Weights of a small mixture-of-experts language model, trained from scratch on English Wikipedia: 96 ReGLU neurons an expert, a variant of SOAP for the experts.
Below are experts of layer 2 (counted from 0) of a mixture-of-experts language model. Rows are named down (a neuron's output weights, with its number) and show model dimensions 0-255. Each number is 128 + 24 x the weight over its row's rms, rounded and kept within 0 to 255. Numbers have three digits each.
Before each expert's rows: a language model's description of what the expert responds to. This comes from a sample of Wikipedia text that the model never trained on.

# expert 39
It responds to: Film release wording, digits. Film and album vocabulary like based, released, box office, written, plus digits of years and numbers such as 2003.
down0:127112118170086170110144158150140161116131097116133149125118103111152143140129121137080127101158135138132135168107148153115127163143131106138126103152152157166121112142137156170140113103115135121144118111120111142139073121131109148108179076109108166123134109113097085134134155125107105202137159114110146090110145161107137138161157107173103113143204102084140120137143115136138082095136111135148119151134128077104117102128168135165165139176128109121127124120087138158136121126139157086142094125112086146118124112135127155183111138132116080140141166128147164125124132103138144137108102139140104173105110158133167094100155110112158144100147117109161140134158168104147128110147110123115122083109123141116126127100130118151071120123102181153141122147187117131150147147125118
down1:161118093116153131121111121088097133129159137122115114107166142121090124112087136077098149097126108116067119137172142177122129144113126115133127112156115089114149135115143149147123100120055151141157118067171125144146153122133118178119105117163089118155120124138134127179124122123136135114102116155148115119116179123094105122151134127126152156163124086118137080149146126085155103119106114150082138093092099124129108106113120129145129141146102178102074143123141087138138118142116148131132111096107077122113131129147066132135145145137114116142082134110157124097129118063144139100098138134147120115124081129127134122142108144110144157114130139122099090118100130119146112103109099152102154051156105126103132102131110157118138147165098145132123131113178117143084145137120158
down2:177095145159067146189139120097152151116115141133062155111130130142126121130156142148114155130132183141080094119137136144143132113117133154151138113144116118140133138095088127158085113105125091151125118151096114142146118168132089155119132138111111093135108130118162146126133112118081106098168134161140136107142111157152109124108105177150118176149156131118093128120135150154122172134134126187132091155124083116106103174107098167138174142134130127176103096151126146092124138143149112153146134151125177110142108115119138124114199157148130145102105083135140139135141135144107095165102117156121119108090183120098159122163153113100124144134082164134120135104123142111143139136090080121114114157163127115122130148141141162131135114111090136112112109143092127132122130103144159

# expert 19
It responds to: Articles and determiners. Articles and possessives like the, a, The, its, his, especially starting a sentence after a heading, plus table pipes and == heading markers.
down0:084174116122092127115113114167148099140140126144134121138126120124104120170101116102179088181129118166165150144097148171090159112103105166090113137120123144148161143129099122072136136135109127119152075154103105131126130165155097101136171134106131130095133122138137146081153110188105124150142135130147164174125106100113124122082155134104125117152135128170084126145121152155167088102128127109136130117152123109114092123144137103148102127081150121134154108101144100120114103166117127152125101114116131128145100131122122122149161141100152090134132130147091138132127152103082136138128086096119142186112145125126117152094080123123117164163107094148093147138160110132116124124111115172126155132146128096127152116161093103108108103074096152146084134113122106190145142140139118
down1:146110082113119099143111119149135093155155159178151083137186221141144147139146130141135152108120162116147156117110136132135129161097145106119156144117152160133137110102117143094130099128111122171152123157145122117137113163104133119103101163106093140165146127172127110109139126141111117144122120126139093113139136127087116107105152130109105143095103166122114122101131097101091132100079136141115146142101068104091168173092123121105137102115129122167142096163121111135089140147150127151108140127132129153135125102124114117112112152163185110150126159143131111092097112177114131132167149102085088138121146132118140146166168154116129115095145111123170101118135111113138166168140110162115114141140115176109135089145162119162089088128138146128122128112131109117190131109150125
down2:172131146136128144142106128124114096123136117139143111125143094119086131103130120100154131123121142155100172123085110149136124144100129114096105159165115128158081127142133140139119145156051114149112122141141171110135160157124140110090153169105138136093138148127143113132116135126108142135130174106108098143105153124161140135130142151121107111099130138127107146067098148093093136135138070153107144141131126140129119134113194135133108140161133082053135155112127144123157102144135127122123133142128122087117110159146080139104115131112129108152142129105129110160092120102083104154113147133126092160143114136157080084089129150169164183114149104137109117114119143159113131103185152092105110095135143113119147133139102142188095121079081146095130132133176131138127156146163108

# expert 11
It responds to: Table and list delimiters. Pipe separators, spaces, dashes and line breaks that structure tables, bulleted lists and section headings, e.g. | between table cells.
down2:140121133114125122137129151100166125113106106121134133099161151146110111152104143160124133109176112122109128104151144155102121095112142138120117134127113180135126146114113094120099112162104106161070122199120135105171157142137122154156135150139139156108123127154145127114125119086147135071110114159156111095147107136114083115123143090095140145121102144089101145134096120171142123106118095127144103079115096133088122129129154158057159109129151169148157132147135143146137139137173124092154170072128134141156160129147122144100156126129166170150170126089092120104132131157119141136131158124123165128125152127131127122177076138156137129100125100133127126120091142098125151148103133115175093133098114142139128121125095179130103073121067112153122114158156099109115115167133123
down3:150134140105102115105079075143141187116193105130129104114162107154118135124145149166138124120130144138158137116115107120135076128131151079131110113140147129152125119060123144167097173134134080161111120105124105126170121127127131072143128166116135093091100127090097129119150146117122109101115126099055126096100107125101125117133105100142155134103135112126174159154152111137105121138148144121119116147126123089122140138128120103147131119114121128133136139121130071121117149121068050128086092154114138121133152103136118140150157139110120117136158161144127150098082118156118149123139122103157115130098149130078137105117100104130118137111155124139164114157144144132144064072143169137142110150134107117111130107118098143127124109102131148109128102083114131132064091138127137
down4:141121136147101078061153104154117114116103136112128176124090104125106140113159130160128116137128127184149135136141155165149116109156110100136147086145105143109148150138115098122159135152132149175168117146115133138141128111075123144128114090122144141117125141144159149112113126150120080131140125151085092128141159106123156100131104127171129108087131103144106113144135134124159120183166094149121100114135126075137143125097125129074125155124141139138140119117147153069153163166143099128144105099101099108137141122148127117119165103169120146115137143154127137160173156125110114128156108116114089144112140157137113145165138178130121116142084140104095155099142102172144088137144114119143111171122087163125067145104114126135166162103121138107179126071121141140135122157172122

# expert 5
It responds to: Digits in numbers. Individual digits inside numbers, years, coordinates, statistics and table cells, such as the 4 in 1847 or 36.011944°N.
down0:155098122156142140096134088088109099138100078164125170126151116156157166147132134157180142113114132122174138102101131113116165173132158122131127126106105109136086136072101144132121122164162111122114115130108151136148140116125168075142117110130132129102107126126129138124113131152088123099151140138128089144106139141141128108121130138129136164131147101133092114090177135177111140138138155175136149119128079167138126149160166096128094152169134123085100116098121106120120061106131148135127158136172156134131156188091123075107119160127051106128108116161108100113150118126092132120112085144126164118101122132103132140118152165145129118097117125131131133113146081128202136124103141127112127140113121124145138074101102110159140127122098119147126146113138122117152144105157140
down1:064086142158125124082082088134107119105159094124107156094103112124130134112119152095139157162078175114154145144129156131166127145132122175113137123098107107130130114172075144174107167152106100109150117158114115113095090126094158128120110128130122121127108100169134126117109073132085158132123147123116119156155127172132145144105095128124102142141175122136129107176148119130121136142118151113116074145107156110126085144122153134081146121103185126096147111131133100083094097107127120141122131128083086140105122122135115130166105124103127092120099144115129117141131143144157104108135081121098153164090092158107086121137111104076121153155089134131120123125151085151166097134104135155135138139110148141134134109137121128089161123162129137121124142112181124134095138124112108
down2:133082185136132118100108089118114097131149137103127152148116124064143147116134101133152092143150161106114117135128133151137132151155097114145152141149131126126147083139118138132093099098130159117102124139115115107150099134135134125107153147077157079130134107144123152094128130145122165132141094101160151137099128147134124106093171169132127120137098151128130122131094139137129146140144097092167121152129113150176161129094130139121177124094088129130123141113106167102145142202095104126135153124150102108141112117140138160116139134135150187072097137150119105066108105135134160134123165134133156129118125094131117160125129136166142111168074140091157118119131143154109107113098130122093114171092154145190154128105161126117145164137201155123092148089148129133125143126109136

# expert 21
It responds to: Names, titles, months. Given names, noble titles, months and place names starting a proper name, such as Earl, Thomas, Charles, Magic, May, Berlin.
down0:098109058107130124147181131171090134138151112138124122140114132121122099155094098108141135174122135143114161120121126136112113113103176132099150129127113113174117104103158134087138119168175133103117143161117141074114113137156104139078116119147107168112138108117168091164126133132143159149132142131134121117115137113119149142070135103124133135155204089122116122108150073133157153109135127104158142128090109133125128183120148135137123133163105089142109115146079107163146094129142148071156108100168151092192165094144144151143107127161105131114145131128154091132118173152142154119145149110103164137091156118145128128147128098161099119147163130145131092137105118114142149122126118115106150133163149136140100125161145142105148136168141096168118145101139148148110147122128110
down1:171163134116126114096171105118133122125099136102118119151140089139088119156118153118133113105091168142107078098164162118149124097154127157163111118125142133112156171159120156112128122147085101123127091139139125130156147108133135146121142102164127112100127090125172154158108177142110137139139145148147152138155140138136138094149140122095108128124154087128110140179159159106139141156146140100141151156143121091110178091111146089149160156139137129134127149147131125130078138140173119086120150155087120133105195121136146110087137097132108186122138103149142150125085133133144156110123135134134132140143180096129112144095118064128121121147154130091114118149117148148130150137130138102110122163121136095148155128087119201149178151145116117120160118129126070144137154143138091
down2:129085133135121169128145150070121141119105132157145119165118132135149146120165112154117105168132109158129099091125151086139144119127092148090137080142154153125092128141135101118102145109097131140097130123134111133118150124117116103155126103130141100112140137096127115154156141150084123107154103116113100129155143147124126076112093123104137180136102104147118101082156149101100094133132110078118135129116088094145156134150130122148095115110115105073154159115167155106113110116143143137144085172097128098144131106152131096105079139092105128079147146148120130159128116148116098145193163116159105121128135117193126107130135075179121099125160123122134138118092140056102117133157125131144114147138104155138126097130127121142087084138114090100116155168126089121114137138113156

# expert 35
It responds to: Media and career nouns. Nouns and verbs in articles on film, music and sport, such as role, release, album, season, contract, and cast-list as.
down0:094108100155150146095115134078083148115132138138132150123134141148128126139157131109109140123121093118129085087147112150136154172155135105078138133077145187163136121116130102124158140118105162136142078141113121102127117117124126116126127134165141102125116136164122177106114121175108115126153107130107105150112155158110101113108091136193106148127143059083084126107148121111142067150127149152070131154113103141092139126118123155135158150115155112127142146156136129144098172175124082120136185124134144071127127124095140154124102149141102119149106093117132151162109104149124135132109126112121112134112126117128106105138131098139110150123093159143165104133135156134128130092128111144152128163140133150182097140091082117145131127127148102156154148141108165110146137077169100
down1:126163135127141138113119140115137138110094144186102130091092138079128139131160129168105153104095104111164138110138140111181123098098141110112149140146128113101184132127164114049145154129135107139143163089149109144095139163145112104162128139117100100148126121142154161102111166173128148119135076161125119089112123133147120122122092099088177135137104120139132150145114139105079124142120133156098120131133109122119117101095125130120141140118144132162148178116126118125106081123131087135138095081115119114139140104089137107088141098113110123135151090101122134123135064152119119087126141116105115108091117127151122091140162152117103131132124151078106163143122122128147143140145115114157149137085089113111114144157131096157092162110102169129132165120132144132061117170160104
down2:100157081124120074084150149092113125104125094129129116132145148104104122138145101134135114109161149135111129179106153146113124138148149102106083155136102132104123095162129138127136186051131142124111127117157118153066100128089104157132127142165122170126133112184146100121137148119145117124124111109139096150115082153133127152146146116109116138126144134159141135110134136061157115112137143117167145163164122136135125154110152114112130097167136157122163111140177135121089124124118108159127134131130101149104159153139075112102120100146155081117160155121115153112097141154126156120188157149126144129122144122096150153131125151133139152116152116127125131119126150158092152057141099137153157142104138172124129107090132109150137117195146143114084112119120092116140138077113118

# expert 27
It responds to: Spaces before numbers. Bare space tokens and pipes standing before numbers in tables, dates and scores, plus determiners like the, an, some.
down0:075152159160163075156128150136153112113164080159141150138099099164098146111130100105160134137171094145134142091148120133114190136121093135144147133147146102179128116129182140152132139158076130122099119159126128139137130130127140134122120104118118126095140132114150131137116083094156167116130101116106164155129147126096122144104130082122144100131105127114103144114142144145086081090159129147147135105122101111107079122159127176180147141131117115133121134113112117131115141097151121131141123126115151075113149134129104132088116059146120091112135115165103152137133117177132124138139135167137132154131138163124139108127123124179108103094153135151133133114147125115111123148107193126108103139094081135127169133090141156162118124129092161126122139141158101129079102088139084
down1:119114129139104139152120144112063148123114111150107144134095163121141141116089142138119079103175098142130130102107098128147127137119109120113145064119130126197082098140167081144144091091135181109135109078146136137125157166145094102092121150134127109154112132152147112124129125170134100075105124114139161100153109113126161162111154112140083140143153139147102142135122142120117069179146150123094116129130109140081093111129136149156152138090130154084129171115134142101081076108102116141131099155119114132158173163156140128164142167088136108125092135107130105142121130157114149089069098145171129158111160112094122126140160145160130127112135123126148142137121099151116097138134148146134135129101126157136102110109115102154117154149140123134117132127106166110115123129107101
down2:129125087129136132135149159143147111111146133143114100063154084116123113098133179158087119132135126151107167118106117121112105120122140135110129083119079121149113133105115140117159122130076081174142159077116131099159133108119130129100132117138110124149159129137158121078133127100085163096106148124114100077147180132099102092092149114121141133165146107161119105099116134141109134167145165146145135119149114132126189135147103172156138141101132114110093110104150117134123122135121151106090140096144149108103162126143141111092123130110145148139130138150099080134113096101163112118126125156090092105160092111113111146167133113113150156122134102128062143100161139143089097111122137128136183111126142139135172118151112156144116067143114126106109118091143135137079089130105111

# expert 29
It responds to: Word openings, articles. Articles and the first piece of words after quotes or parentheses, especially prefixes, such as the, a, unconscious, abandons, almost, infinite.
down0:136141133117129169128181113125145073106163151143159081113129164113139125147101147090157106120115114125109140159125044130174127134144137094131111139103151148102115143118092173107096160140117122096130176120104145098137157121111114116085107134117133094148097120145117158128125125162084161126104134127149142116129067154162125120106126120072136133143124150112178132089143142133116169102086143098121140135128135114171121112165133133159111167120118164103113113171120147136117134126144135142150135152124113097148103145133135099109198124126149137178117128103143158134100149106119139132082137163079115117170150160126096108142100129125141130154130139134170094113060112102150105093127167121110159113095163121119157120127139112136118126110121090125108160163148135118106129111146123
down1:126177160115136113152137048144121123133121121131096105128126170125151114139119121110122111112102153145108136094115128135157165179180114134150187116126141086115135079134129123135128139120147164107106135107093119168138131119148157142119171130149144123186093098072105152150134106139087124128122121111164114111130152133104127131110133164089143176127162099095128130126114126151143096131114142135176122150117123133106120143160095145123153081109137142157121112099113106142134143134072111134115155098149092134160112121128099165162126136083145137119108081088119145098112092116157110145122175136153169105131131128123122129180108122121144145116131116118142112114154090155159099159102169145157165138090117153130109069137154118127158127128175092139169108109122143167089124126138119
down2:142128137122107100137125146139143126155156136154148150136078145125123166125099147115159134154110123124148120140106146147108143096124136124163146098097135181129127125102144144153147101127099083142167075121120076146182146079133164141124151156165164129126114153082116076158105143101134118147162093142115159120082118153162162073124139113127149163110133142113114139144139158101124137163122159152132168119129122136160151174141092108106148157103148137178115133129105128139107115151133122157092052135120133144110114124159099138176101145135147162129127097146155123108126136145130117128125145179092123091151129088144116109159083153107123140162174118152135104108138115158174119144157168153130146135127129099185114133141130131152101120152118127118160154098127175131117130113094124

# expert 14
It responds to: Function words in prose. Connectives and determiners in running prose, especially to after willing/ready, and, or, its, their, not, new.
down0:157058126153119155137160120112137103159082147126150141143135134121147158151124106125149107133140113094077146119158149164084103161099126093129151176119125130155071084142113159136130153131117097145094118163127158126112083130127121132094079092119094156070148128049129115104127084134126137141129154104169153092113142136086173121146108115118122157109130123128135109147143099168146157150087158153162182143140083119097132110150108120158152120103141112157141119112148161111167124135181117130166144141117151157110129129141148095115138160122092137136146141124163158137129141140155114158130151120123104111119134133155143107086128121110104098098116099149132166091108107108145107090144086130115137122098102133147128151107167107137123101133142117132138141117114120133131176103110143
down1:159102150102151137117091207152134152133128140095131081110161161122140136118137122097169110107124112153109130159139119132125144110134119130137144105134127125146180100131173171135128120122124166134090147143117115079124114185150140124144117148107172148129112136148123130132102156094132089140122155146148131148105137154149136203069125123117172129146169115146079097114107124091088147112091107088116137141139116130133128176120150165129149111095128119136093140124129173117155129135122131150120176104113136105138094122169115149141152119127146145180138152132164133138128090103105147106146134121131125126139100122095134123147083039129118143142138097126127090137147153087110113126118137149127129182103137113130131169103129161155111128120150152058176132116130121114114121110134121
down2:127140134156108116162128128181117109125096114109157136181116117122123168131134134166126118142124139081173131147097137134145118120147138154139101103138122123125173108130144104113141166107088096118117134089109115143176085129104100120130139157107065114159153124158163097106131118148119080150147124067139092127155132169104150141131117117106098099139132116157101160164156117134125106126142079157139146131137143110128085123130161174119117117126105112081116136127113112084153140117118092157124139164143136098092091106113072124106167114096133105113126151094112117161145097144145121135163127118126114139120084117136103144181154103089134112132157199116158144149081133130133114107120112140090092133142115125105142145140114119125087139137154100126120101160080122116140072161123107

# expert 15
It responds to: Capital and mid-word letters. Single capital letters starting names and odd letter pieces inside rare or foreign words, such as e-j-idos, O-b-ama, Kad-are.
down0:166132129120145114094120140126099120119094136090113137128112125115127123145126116119089160129135104125128160170149112112150137103154146122197131168170114131152132151087113128109164124069094085141115144128157131115099150095113149141140142108088111135128118131124136108134130107109124133116146137118139131131127118106117148134125145130072130086119124077119104101135125111085133100043121133167127123154143117116139110138119128138084155106155125109105115130145110107172124145156105146124150098134174148135100119117163115103083130119124156078130102177134110119145132105142128174095156096123152090099166128126140142122143154112091137173145132118103136109146112136189149120123132097113156144144099103126074075128135176149142155138102183123147093143099126066112149111137126190
down1:095132143143122168114114088123159142121134111136129080109114151124137129112115082134099147127132142123123153123110166123085093119126094146109169139150111145131153129127130092151117118166150154082161125091151149119108111107185129153172091148127139103176084143113107155150119129123183122058077123160125158119087113092123094090111107115142137125127119146151103150118127126093111075117113095141148134191108164078124165179144144103135172110136121094121141126145115136104103144118167100175126080143123157153135142133099161123135122106107114139131149116122124079128152138144132160133085126120109166121135132114116121099137178115126133094160106150141108112165128149100130099144149176094116154123155149114113125138122146095108137151130155128159173132148100116131129106140104092
down2:142140161107121099136135107136166129164114146133126129125145129159097178103116160195136116140132134115170119110104118125156057126103107075131141074133123097134131111167162139112129127138143149157100165105148145109108112149113159086131126109114145156126106115159126107124096115149171184146156122130127164098143138094120130100141087100156101132153169084135138128126085103060148115141132168189117134110115170157167120130159190177148141149121135109128130123153122106144138138151136101140119115127121135169091119117142136115131148148152138129176128103103098099176145123153082168125105115128152127092123105129121147138103181117136099112133118130173121145104130091110123125100139141110091154150106144148109136147095155128124142133113126112079134111109096135140109132108151145

# expert 17
It responds to: Table entry starts. First pieces of proper nouns and labels after table bars or prepositions, such as Challenger, LMP2, March, Hamar, United States.
down0:138136156082118111191123127135106135097139165096149132104116161134109131154137140147145139138167100139112156137131144128107124155110095163113110141139130155091132100083113112115130164079115147130128141135123167104134116107146109124111085108102108107130096124175140134080119094120125120173129129130096145154109138122149135148134111158168093132124115129133081149143084132130095113143150148143116070125140139141144117142132128105140100156160129111095119170136137094092103155134107145172150153125108176141131114119118172134133142118188128145124137136100174111133101157181111103127119152121126170134132128129147088183135127158067086125134101148149121141095098115125119138136181136131140105092126135125103131058150126108095076111126156162166117119195123133110148110135156137
down1:120118091174104151070138126128141148122094096130158103116088126122151135171119156132142139089115180193085151100116179148122159138143085113129121128139135142121134135140115132115120120155111106134126154148124128100105153137152114154138117135135121145168121141180115111062103142114113127110142152149134127100045138142123130085149147123129141109154147141180131168117131133176142133099152166128104165154107116123100129131152147114123125131111133120123136138098142163158118129089118124145150111157134108136148118120138146147131124162131147154081148127142128163084146134148126108115121103103125132123093113159135171165168162111096146086117157130140114115105155146152149116192135118161145117145174104051135119151158108123111095118111138100071155138149124129102119101124120174
down2:135111097093098129120121153119108117183120148150104119124156116117131146098156129107138128133124121123104125109125140088128109127124148154106146128114105115088089107149124114118109113101179124114107124083161144078115078105130102135114164148140181139113118133136106109116151131129123146146176147172087108116120107106118169121132089113138140147100092070131137092107125126112093078104114163118117139153093120160094112158088106166091129163108128105152143123159097113126153128125136048167116094119148169150110124125110143147144146128137125141156137128104144096102121148101107138095117104141077155115127106166102112072124117127102102091118162125156148126130109091115128141092136141099171148106133102130171155169154111135102139141173166073143118125118108131134138157153090138

# expert 2
It responds to: Digits and infobox fields. Digits inside numbers, dates, years and table figures, plus infobox field names and their colons, like Date of birth:, Surface:.
down0:069117129157144149108122134114104100143136079159144110162149135152134136130126128105143113111120112166126086062165125121117105151134109132153126075155136110168097129125103137093118141132116087116139074147110135128152128136109120128114115111113141113160149112126122091132125106094122153133143160154087138125145079111106172146122114122156130090098157091158137104130135130149152145131062099155164153099148140140109127104134133144143150125140135167124129130156138119141068119152152106092135120175107113109105126097122113104132119056139147135073143138129152124120110138104134125126112121126182136112137150137126135118142154137164148104180152109122110105130111159133114147177134118133138106116206138106142161163100159127171123094138136166112104107139061140161133141100170144
down1:114165138124151141087090129078132137123156138111093126105134150042116127144141127160123148168131098185155117139132118127123150134138126142057140089084165129058101122160125155149103153150087132137097150123091126118139115139097136114152159122086152143110124126107126112158097128148153128142101119102177131130148135105155148134117136124092147154105098134142162153093139137129091156083126144154126095150128110130102124067094076097136124124135108170139131143160146161119118151166129138157118131125124151133114141117127129133143132117147131173166116110162061126140134102144140092115170118152110144121134160147134092097136136162108151124099116158160169119152141110112123093126122122101141101112145127119131090136171131162099113149132189138124115120128111116135125164138164148
down2:154094145127135124142109115099158122136149126135094178124128160098141132130137152136177157107143133143129104102157101159120107128135134096080121133110148126091098114154142165138081137136162171112107099154156106145135146118130103096165111104134119107133131162118170077103120123136137160117145165114118116080136156192129145087136121139195163138134122131132117125123095148114158164116144153139120127162114134124152131104150099101098142135109152130150132140146078106109129136082157083098133151109156147117132129117158083081112138124118136082121150184100146153119143118153157061142107112088163107115129156091159111129138134146144121079153125139116136143155087116123127114141190118120142130134119144132092140138152171157140114126122141129117107121090137109114114151058165121

# expert 37
It responds to: Common content nouns. Everyday nouns and verbs after articles or auxiliaries, often sports or media, such as season, team, film, released, known, play.
down0:130152142115097121118131172143147109102123150137153124106147102130133141161069099102131114165115159129143099068123128093113125117141125130142165106128126114111134143086122156138139098117099081113132146151113148176122152165142144163138179115119144085098114138098103148092138141113125144128128093116116098152124094123157120169107122128138116150140095116086150156123188103141125105120109110145121101160118129072129139103125123074088126153136143092133132157141128132108118097097098135101173140091146140133128157154139122142107073131153134113157091131139117155137128114064148128118161110153150128147123102148164120138152134146133082149109109173116123131131122141142156135122132156163131100098110143151161089100117108086167142124129176138116078096140205130160096152128158097
down1:120088139093122132141143130139123146101137082116144162145088116127096088141117100160103127158163106104133101135128129114120145132147140125131110157133154071133148112116079163105117147120131144083174184108130168137124158112127113138120076124156147090138125119134125120084142128122103173160134132168123136144166146115137137157129122123153183147131140122100109138125108136103123086130132126113125161143110148133157109076103123128152107103106088173097161136147171115105138154116123177136134118066131131127122144091133105145169156173089128090114152126145125143176107140142128148104117091099119134151114116114108140161111092101083132138103131113138113175092070157138125081154128112135101132105131117153166137166185113115114161153118095079155165135145130127101108127139148121
down2:104147095093131166097105126146118126155094107124126114110157136135149132137122179155127144123121134162122134119110140162125134128102107106147125125123195161133133119137142133134159130106098134090188127091132118137174130164143217160157159148131133113125127115081163106132104120121115124108174148100148136148153145154107136111180133141113113099136094119102100128175158141172134153176151162127113111120136147110121127126100124108172131154123126084152113131085106144132119158136094088133113124101125120100143103137105148136134107124111147087125185098170099142145161089130151132101134160175112121151142088144128137118116061121145152137149106164104145130131105102113124091134145114121117119105112109111181105116125162148131122151172121134121178144109142124102096068131135137